config.toml
n_experts = 40
normalize_top_k = true
head_dim = 64
vocab_size = 8192
tie_word_embeddings = true
init_std_down = 0.0
max_grad_norm = 2.0
warmup_steps = 200
train_tokens = 704200000
Below are experts of layer 7 (counted from 0) of a mixture-of-experts language model. Rows are named gate (a neuron's input weights, with its number), up (a neuron's input weights, with its number) and show model dimensions 0-255. Each number is 500 + 50 x the weight over its row's rms, rounded and kept within 0 to 999. Numbers have three digits each.
Before each expert's rows: "comes after" lists some tokens at least twice as common just before its tokens as in all text; "mostly gets" lists some tokens that are sent to it at least half of the time. This comes from a sample of Wikipedia text that the model never trained on. Tokens count by the router's weight.

# expert 25
comes after: "\n", ")", " |", "4", "3", "5"
mostly gets: " |", "|", "---|---|---|---|", "=", "|---|---|", "|---|---|---|"
gate0:566412529567546427487491453497554548482547536558475540472502515516416506473489463542514430538452471487499527496469428479432551529435582478475531497520508476438479497442490425556429516486592498534485528482419573583525525495552513588536474436497544511498495405522483549555500503430575533517513380490447613515460466449474531466560435464573529439524413557464529554467460542424594568539513491532546478556576421503448550417545430500476449523505441564450441554594560533534496588583549476544518476568513503512468477459528399389499551550559419502538631457640458517504551509538645572441614408464548505517558523483526485536467474554505472539529458546520542492483581534501422547502463493527501543487553464427455609470624497456460537553516557479541536547501509518483481412522504477
up0:547443522545474455396475497592544489589535492514436464570488496484496540557526552420451494517519565490504503485448492510481493497460450526543568509625526507516558454473432518485527515525457615552502406458533531589485470436550546527487499487437463503462487473402436470480509515448432442464450501542512515432511424368494562532521433488496428518477554464469433508348546506586537506526459482334454469480426557434563527511477534536568600509583505549479521460490555456463558512477429525495565506513539541585484442525436458523368367607526451370458529539424488466536566513482410459488538523480532493516466463484529467486485575501531497473513552502508484562474408468487575485569523590525523615533534494487568404430433464513546544568460471498513445491517489512574417484531544557

# expert 20
comes after: "'", " the", " a", " of", " for", " in"
mostly gets: " his", " its", " their", " an", " new", " her"
gate0:494481567584491407509494409591506611438550533431520453555532505491527470527457513500494462453442539486571562418491475506509496462462535482440657529436515512459506547552445412460527536554511460480453526480553419561487404477493528518478562492539490457516511484536484532574507546462359522542521589499428377509527482474433557408487488553533441510453477452590555391523560538541539465475515565450555572595545529518429543566487529435453467450489514477517510527462469500509397603444537485557404485460537483424606513466493435608535545575485573527464470489504516489500549514495509399533511507562510480418546583531563497520437549590460474534458514482463473492593515481475534561486515429546490527417548475510481454552527579569400433433541472525492593500504419471418507541562448468
up0:505479514602543463501642456582473454425526650435558457547534565565542595480408536491487462521432512571542402452497469506490430514525539478450507473532479499519459571487430552444406525440496487419402510522508496551507455472476526524410580471545468495483552435492478505467374492522445521451539520552433466637489460394521524517507469501478579543519561559543556559545470472431517538553491504537538454654501519464479514546497506431438502435456485572474479468432522523538487517509433520650477525542449453407463469410476467546564518441462503533514533494471490551514549516408505528509440453517493547490542524523545400518526455572491507528436453507494486517527551416498544504493449445469485516509480518584507636562517491451551535583463485499424592539496553436426450560554474419

# expert 21
comes after: " ", " |", ":", "–", "2", "1"
mostly gets: " −", "′", " +", "3", "2", "€"
gate0:462557528627515427520571533456543525582534594516461451500403489493418535502595485448562432514482511435602482453513459580516497516552523446433543540580443515515618470523520433567535514524569571483524460432502479449495475484490510450412436389568507434426474532491466484360443566488445471502519546512436504469490522499504515423597512464530461503459550547490410412547459453539510536478445532525482515475468561464440480481501425431560531467416517538438422545476512571552568590511446488462484544465537485485471407521589511449423498561508496469533615560508419488463572520490512524432499459499512509503478412465532381460459487435441475487480515556481542478487486406609532511525529460503431489452593595520512583462495481496460526545443521492556461448516473573389394551565482506
up0:584496552488509516426566516534547452535568584532604502493430510473460570436424453510471565522532513453562372399524512552502449499494603492606578508488413591408475539463500424552522525514502426497432531510451539516459525502474543543447498413501398529531466536541511442473481564436457478552494484463490517455429506531497472429516548472495460394431586573545566484426456499525617519566485501564470528551464487496524423540491509420498567434517487531547484508507500495493518515560461456551551560423558508510503461573520481454474513554484443551478550483600513376522547521511454464529460504603505529598462503421493451451438382432573561526534522564472552520590509433455542510476562468479596473457469501423457516512473448519480511525426414528437526501412426586565495558571469415

# expert 36
comes after: "\n", ".", "==", "===", ")", " ="
mostly gets: " (", "\n", " \"", "==", "'", "==="
gate0:518580473486543426488522555462600550502529457513629405501481465439454482548527494541511507547516479429453549425450457561490547506544574455479477487360495497554564458532484500576586608514498403549529458523591466513551481427461557447390434609485513548500527458544509454447517526430497505533545520587471431501475539489538521494553493499518450499548587564519429507552485526467546461572462419481440463463455508470553482465539584550552436538544447463498568520440549514481509477492570462529422583515435502479476478457428484524562582485488454561541558499472456503548546613434462524517562492421486485390510492502554488502439495406508484538471461487504517508470420468488466579570505472529497513497459467460486428510496572503396411524530529427352471343507556391546549480424537455
up0:487511505486479473521499569469530532434506474578601471499595474391486445537447523539540514568544528510488485495532486566466494483458482509503539510391504622522512459515530400608516538547535388527572482541473523542460487497505423566542434493473489511465521412441532465523545479490536454521499556584444453402439481447475516412491548432582471585546441537464467486515432527435500505560522499463501479592408501499548468503476467490500516492471470443447473591448493496518426397411566482519452533574447543546559492479443472426500547573401606610511646507533516523525515553490502564401448443459537468448534472396583522518405561456533470504488492461526500505438484381526515537561472422474468478523516479455421446483508523462415375481587507455435486562445519421481496538419515574

# expert 35
comes after: " ", "1", "2", "9", "–", " ("
mostly gets: "1", "2", "9", "3", "4", "0"
gate0:493500547474481436556500564446567512557520597420479513435484485590514498484532436625491428539450540514573483522521618551483504521587532359499481488547504489533566526498527403646511429492515529505492523535535480547459417436536538459520475454475536523455476550479474532520535458534471516419463481498464535523496540564521375531436387536469530614480534514544550511424571531460595595537500504504432451425439435524460446550510518519565510482558469524487507553497525507514513533506465450525569449461426526473472482569468611476477484517509588622495477523497480473607537472516492544511537528411586500582493437511490503528571440596471473443475456490516472567498566459573493602581564519435539531471462517660567487501440492523452518496548502468432437563463453579452468514510506607
up0:515550549523524401439483469466512508582485455465553402508582536475590487546454526510432467464468446477537559497555424469507480524534415494466534497456527499465533518486504517500412532461530603542488473540554513600457463460492428544473473522484494401436554507541559459551455538479540521550408489451428483514523507496580560438444506497510507568409545543445557463523413489593496477515483422412599513490483535462600458475446481465516536475462435488469484494499445523487521541465453606441629387582512472552481483472528514567520490599495450502545564427524557463475572472464403477519517532508483426500419422471462548524513406492501580496412461488445508552442436415595445518473469511531498507612618588497467494544545594563518461568414486538505432485531380480498404463571480442

# expert 27
comes after: ")", "0", "4", "6", "3", "5"
mostly gets: " |", " /", ";", " or", " &", ");"
gate0:466553556444557497543548461453456528477480518450427484513452504470590497554540519413463503454511559540456508467401529451519498446465497586462405535560444528492615498562598403545520565511469513565469392511567521611496506552486503503466493409433457470463488519578507449439442491592470468483466530543420617495457494572445500469468398476535467468525434553526483443498586534547514532518421559547435422487590516491460539515524504483529453579533442514535462489515414536532537525529414514535491611510563486498465518462506470526455413530492552517490551520459478519535490646509454584442557538518534552480544515510495547442432516554390461443480448485540417488489488441567440515567511433556484605470541384573491506571560562486520408482587527514403532558532575537469484542448414511
up0:495473539475457502532553473471470521468444497530390567433460485442555530541486509393445431484485584528395473526456589468478598505498470614575493406537571546506474478543640470506529592484456481576479505530564599541506552528456597441447503457467494495560514522497402499481464501499529460528487491479508565406541424555497422550445506480495530412479479491615447438560457537521489476528501497456484477499447526467519507518478460490514498498545436581563464389524439527464607493521441445541486671469512509471483512486513448508475459481498447467497567509454492481474388598446439587490450474461456518437487509507527464489396555458441477501434505450532462584486464465488479581593527495443468563458574431444490465513521483476474445452658558544426533516478562468429551556453413524

# expert 31
comes after: " |", "|", " in", ";", " October", " March"
mostly gets: " con", "hi", " ", " b", "b", "our"
gate0:592605433417432493479467492482490396551423484557522470461499433471537524443507555430486459463488473494534516468433560498479605503476498540500581415454503461491453484393453561527515443544559424547471556548547393543503529390518428545530502447461388617516490589470546468461536504505489522537495495506481564457456606565483425503426347495521607464502483598421456455502483451510578555517505509454477443572527519450488538472432538566527450577499487490462506549496568493514479523457541483537479492588477504368503495387499579459465528560443458493546545487531505440530513464472531531469428480556453458523524511541483540420529497430490657483426489437488451481470413448416556497490496494448530404515422499548494504594515412451473539550530454477524526518455500430477484507581536473
up0:506558578420441460460470466509553438487496453526544513533544534505583535450465479564505487455503539572533440600489580559533512469560591453479464478463543407507528510442513523501483470484593590557584482506483449483559486456573582503497464508480518567489511488473514505542574604476444480481542517497457551539455538524489489504522416429568548526465488577409524488485552507490528625499479492441519626474478495378429491556404496557481493413401434462537483541522498492617475542426437528466516506602509454455504460513545522562616512548463509462613490502437512483449518483471443458511530483652432509515471485492480437476485415433534528570487482516535446526491435366412505502466498510486529475425503447526549515447589460531488585514540483519583596515523513541520588472468333463

# expert 10
comes after: " ", " the", " in", " a", " c", " p"
mostly gets: "age", " home", "cle", "pe", " ship", "que"
gate0:502502401569542475594541541530457576590536549454513494460557518521487467501573554607486566455506500492599555576542479436460413532523494609463550517528443550483502507564546487496528521534617428555478565490488509477552442592484571518514524499508481417460598441527512574461518567525511608554543474556527467480570531457572563491544441527398585492522462557407450481504458504517456413530518570466516429478500479512496489464560464489483418432462489528455567567412552562541473566571555468521436490510473506446552469470432484590479504418551534464561590464462555504431523550485467513460537482525502498450520447549359528471565632531482503483471466544479530526596526411531462597510451448520569472545533579482521456511549479577456564489583491440513491430585568613488509477495482492
up0:585465433529480510439433478440458432502435439478508478497525500465496511517545454511492512480470554511497489460402513533589508545513566521460420571522453454508367493460469533508511535496530529469453571561554498412537434574535500524483454466503537512503551549461565571617533494461523472472552486469499486488560420465489539467504414525559531502437434540514510503447442587488509516604498437505516484513522464446679464479482537469528480555465490511603529548491500374529536520532535398537494503416481506506518474388530496578459521465500491396454468488543577467514487428442541504494514427486390386404541451565518592501553595478558464473501522484526548520422539338466502483413525507548509501473469615504532582365503609450508492564529471424536451564521467509503522471470404530

# expert 15
comes after: " of", " in", " the", "'", " and", " with"
mostly gets: " the", " his", " a", " its", " their", "The"
gate0:531526521480570539578458472571464592561614360547489540550564569541507517512500559505613557572526450365475469498482519452573473351404516415537537522412493528417524499497487486498452445544519443489465460488559555605525503548522448476523624440461425518541532394501520422455489599425609488503488550393481558516536446483482418477506503432453606477515468575527492576561524519501548459481516532487493542582576506499491554445498428503389518463503500483524458520477466563441489497516535502489554526542494455476545506500504535505516497527411533475547638547463533489402484605507547536495507528555457506566548416460405475520524568478504468487507464470444534490455517464469568538522491464447524537367528560545482518512492497545506464569441449513509581499561444477460456498473503430
up0:533473511438451495531523432515487603487500379542441610556528477516527483450448561430463479470449494354475593473563509437395434347427373473517506570415514454504524506507487432505458554565473409460559572517482601531519592496559469511490662457503542595522595462412564459460561552470593544471474615442518464477545521524433477446489552472454527490510484516474544516534552505494522533475541562506503519544538534578512450462569505529506499464493437417517468549451486470544527576550583440471512477544573522450494515515530452476493502458508540445527529513500550499444525475525460489437477549464452498445547463438560528495486591539514502396476510474480531490502538474525454498397495503446505556522519573499517547567491508463495431469503588375487482496496508529553470413384607487

# expert 39
comes after: "\n", ".", " of", "'", ")", " at"
mostly gets: " The", "The", " the", " His", "=", " Her"
gate0:623575539548501452514482532526479418496490525463573525482438478475519561514439520467478423434453512441501400469465535509596425507467548540352519508492601516479374468532471543595511577521455410502432568537565382530502420517479479524520474516489415555534539578514413536586532532457570416434425556539574504519521545452571477370495523509483480461584521462478565537540490407570558539488489490436542403485450473429503528467519536508492633512494546526402478546455487456415466448562562498524496507469566502472506511514536496547531465460496463576575492504551507505506496484450475574349534505512476600499494484458547436518395471503467426489599481431472540452523505521510554518441537506507453512441489476487492421551474548512506463494446494540492428467485483498465430427495380434
up0:523435419518528474548400451543504484563575483463458491503400402551485563501523429586454591406582505399532568555459536503490496549444478490532511536522443468554506524469526510575478504540522529541514493611595523517496545507471532552529491488497485493464495522446484519491412647554397479418583501463587452410513454428383540525465566564462458542421446524409409558519484501479422489553487409555471512479558504550500519525438491516474479487476472460501509525482528515452548475506479575462512488559431419474539459517526525583525556472477631579553436544447490509444564533497431455521450549471491432527434559500491576445397476383536544443459525574548457468416449520519454470530533510487506488492530602517424573472397438496550508463505595535473474583496506522470559586528459469

# expert 17
comes after: " ", "-", " \"", " (", " re", " is"
mostly gets: " me", " be", " we", " pro", " b", " so"
gate0:488506572473506413577523473407566707540555541546424471511488382612473531388506485479458508548485471421482452552454438513475427538454515447440479535461539504499541440411615518421462488432590483541528535412419552535496467579465536545522566442482519548467461484520535526469517541566443570519533512474513508508443511483462507432534575550518576449457552462492521464527563537566513593449485488509472502513510501373542453580519445460502432495504492508459542490432449561493445478568516466435490496413531461424527531545438450458525417482500477482535492469522446544459549431470396543511499497477497527403495494466571488453576454456450512501535491516451487533479530493482473494553471490532404551482464450457532486583636524560450426479488444498550518428485450376499554584460382525
up0:596427480575506532443468446509419508541523549381567519534437543467520518468559575497559516512485505502558528424520458452481489525493456456577562450524471484492481496519505470457447500496500537414571452568464489552449494393535447535516523502477513552565520568584371483441527466465491438510504478439497503516518541540545497448524497498604473492615445588462588443483475443505479470556604486492451437471446528554335507510530593491499591452479528570550455501500507525418514578428553520515525479483506488573532474575533479477425538461475483544565528512515491603526444491507517515443500458445453464542453479494444459549467424533584528570592436554461537445485575537551540490479540512560615522642533605489415482487459458488446598540482425500590542618420565476526498454496569490

# expert 33
comes after: " ", "1", "2", "0", "3", "4"
mostly gets: " one", " million", " eight", "3", " five", " six"
gate0:584499444493443511475577432524497433510494545476549457490531526412522504523514580470552486451523523573554533462531594541487470578465436537439492507469462447508494528573469431485461536501456516401520474477584504507459491511517501525387543556601544572465584491613510546431443429399524497509468420490537489443572474523441450564496511506395393476577409526484412513472433553492428424456358502451587467515524536475503466506438493500497459456534533409505419476485529496487616506484547509472494519460552494567472532373547468548468528571517439505623510569435451516533500505532515576551509536466552532571544504502487489544469543510460569451541484433500480492570579501517477525505390508486447543480477483488458492550542544590500411507587558462552607430532472461443464468450347475
up0:381469536534487516535473556451530556510521448459491551570434485490545510508516495500457535507492490498470506437509456473505421518516585428553544435492497505422533510502556503496528506472536493554466502556453459462561518582448533477524508453451458447486483467465478359497516582512442520551471506474426526595449562491576554453583567457575652471362523477494556450536576493458545529528667501510428485570459455599508481441551439514465494590442537565510506514449502457527438466561516505509583488507450474599531547590521578453479555467439533470449451547569515486495530524494403474513547507531506512592487497486432515445540540471557434602470527484388535480459453483497479443531525545454573495512497572593540567434507506482578630520428474409497394507525457583555515543528580419

# expert 1
comes after: "\n", " |", ".", ")", "==", " ="
mostly gets: "\n", " re", " co", " ex", " Re", "-"
gate0:581538546539514482536498506601438550507531449496508534419535425511532522461564473509480492462508558436436480559510522526450459463483464541462517474389514467536532494470543520528465484428550478578507489566579503612483450451502481513463544468487521470522546512374490426602502452448510462377431436464520529498505462416493428541491502447504570501485535445452454499456426476496531468585491407537489610507421603449522527541539563373469516452467392504460461526428490493549477464463407531525446507505479528462592518461519501486487538416530569479444514508486505535425550541475388451552520536540505522508490547489531583430544524593395434569476486545540512544461536458541544580501473452507510377516522503477534542419524442512443417591579477431376515575531536491576431522350518454
up0:470387542579518451431385455510434501503542534473569517463450465456451453457520465508481548528489497553480515442372486537407452500464546500537547535490388526492518520479525443597501518487528476553468438590583517464416485475432530550451399424523501535540484505572504425548514529490527439488540399501460475488441469521525451484512519458558466510455501430420476561432460457509432416536376392462448520440502510409454493508480509485537479475482441565513394531518483465473499464415484490559488536519442458488577408455496533486482449530558527493404578559554476566566475514413314484615502474484486522550494484456527576461472502478542476500539510517506478450440501514537539550571489419468467432461487479541391471503410560565547440560512507462504473577536478567441487568443507367

# expert 37
comes after: " |", "|", ",", ";", ":", " in"
mostly gets: " ", " c", " Sa", "wa", " Ka", "ku"
gate0:491598448522501475501521584552495523437612526547464453593453504513532521449496556467447461421504466498421410447520508584466548453487425409535502457536539453538455605451521335481536452528564479590441477545496471486490475458523490502506605473518493504495469458447466506558475528496440542481518505481481475401545414541574439506442568529563447556476562654453411518584441432516513533553506429508559531516484462571559439482478492483468510485461588511426572456525531575582482558461402454490559560572457531443489516484465469420502609499545510497506459419556517505476511542508471568498533491465574481427526533590491508536409498529520463615450492485560553430394368534486556523502400509492493461504463449492491508543562440463447496427522450544433558493555508443587497501508523508
up0:443501466516446474504452578452447456490461558509492472513463593518480389515484415488393508538548598446526592581478460492457541514575599496423522529512438410578507519561529596514484471426423586444531454401483538534473519512420492387437492522382422555557485558466514540532404522479483500588592502501524463465494526499381542495442452474554515383541562459526455522514553528529474481483542528470508451506472493490500555559532476471471396520520463495492488498527499452405481501493571492515450447376543481602510487556554550476531499555494409480490525514517532561532459475540606412487515530524495514506458461529534547472488540485498516490543524478404553501583574468457437513584581544468533548436687498482421464418518506480482481498498489482519448473417584546498488483488384470

# expert 22
comes after: " the", " a", " of", " and", " The", "al"
mostly gets: " War", " war", " Award", " List", " land", " Mon"
gate0:421569567443434532635594595604531422437521495521550478517508415443483557548508539461497462486467498465517454438462424432487539490539508436548553499478510448479530517484513464588517428462502434487492424586539525528627437544506457544487571542517549486416485441458520524635587542431538476454546526416480515480476500510548485498443455549559536486557591543554454501497538463474490507530532517554522543465462469422487469547547534464520500554444520539525486534493506506614523544499571464497483470531513434447470498531562480500618496551414441398545482554546543524548402515635391491474529473552523494500584471485518527555473536491447527479448514534573546388462445459386480442542570412454561571492460440510524528481600512448468429498528485531513487563491365552456477443489429491
up0:495570447520555425501448546491458460520483539530490424409543538426522469462378486584495520472488602500518409625529370634602473457474469524522545472557503492573442516498576483488492476488445445519573539605448597493564509489459536487538582496494545489509457517544524452433569522453573514382467443488497477564426575531434485475557550588496525453546504572539522598485535490478505528490467552641472542461488521524515472466523475427580516470530606539537518511472531426510474567449524586415439544512522393463504459542611471476556426516526464549519461521554465513560495470536492423448587429577515540497406435506476503597502488556506515432539501528585528491461447508435503413515550536547446480556592465518488526467564516480477447514547548451503470447586485504548464549497519510

# expert 2
comes after: "1", "0", "2", "9", "8", "5"
mostly gets: " two", " three", " four", " years", " km", " several"
gate0:400444507505446481510502458467534500484502508583498538464494495513573497533511538478456431508435498537474549452519454442562487503543521559472502543472585549593519471497420475558597574453550508493345557555497488485548473455501505455478596540585555500505514541480459491576532528564491536558394593483457465480530536509504561520466425505464524574417537557471492558496445503459486619487414439485589452438516540542605524561526528587521459481543470582385467449468526495516417475390500513528527558524458466523506393483483448487571534575593513507545510494508515626544554433532548513518526518437433539451456400562400461555551585505560490494526458417492503611399532448460455534556572453525478452496491479483483456522459500463505542488534463501457545620618530416530519585512548496
up0:489527462453505446524458524521583509431483455602464500463445522427531479502540473421550476492449457396488544461573465495517399517472542410513502562419514514565432498531500607445465531483481491456487563495497469416527450459582430441469547418489513428510567504374578489463581441504471456352480445560449459442479587530432538447483490562573472519425472473429506501408539488505439518555475456438557552531535429516448468517524470561503495564585524439418512543523486470509499542466479482555502588540412508494495444486496581550533498422457412472551402494552585523578546527507577488458493426453426440423514568484518480559525519541483510502554445516483480473481399484560399624456497481470431495476452457509543467549475501517478595483621556513555470512564502466507617497460581488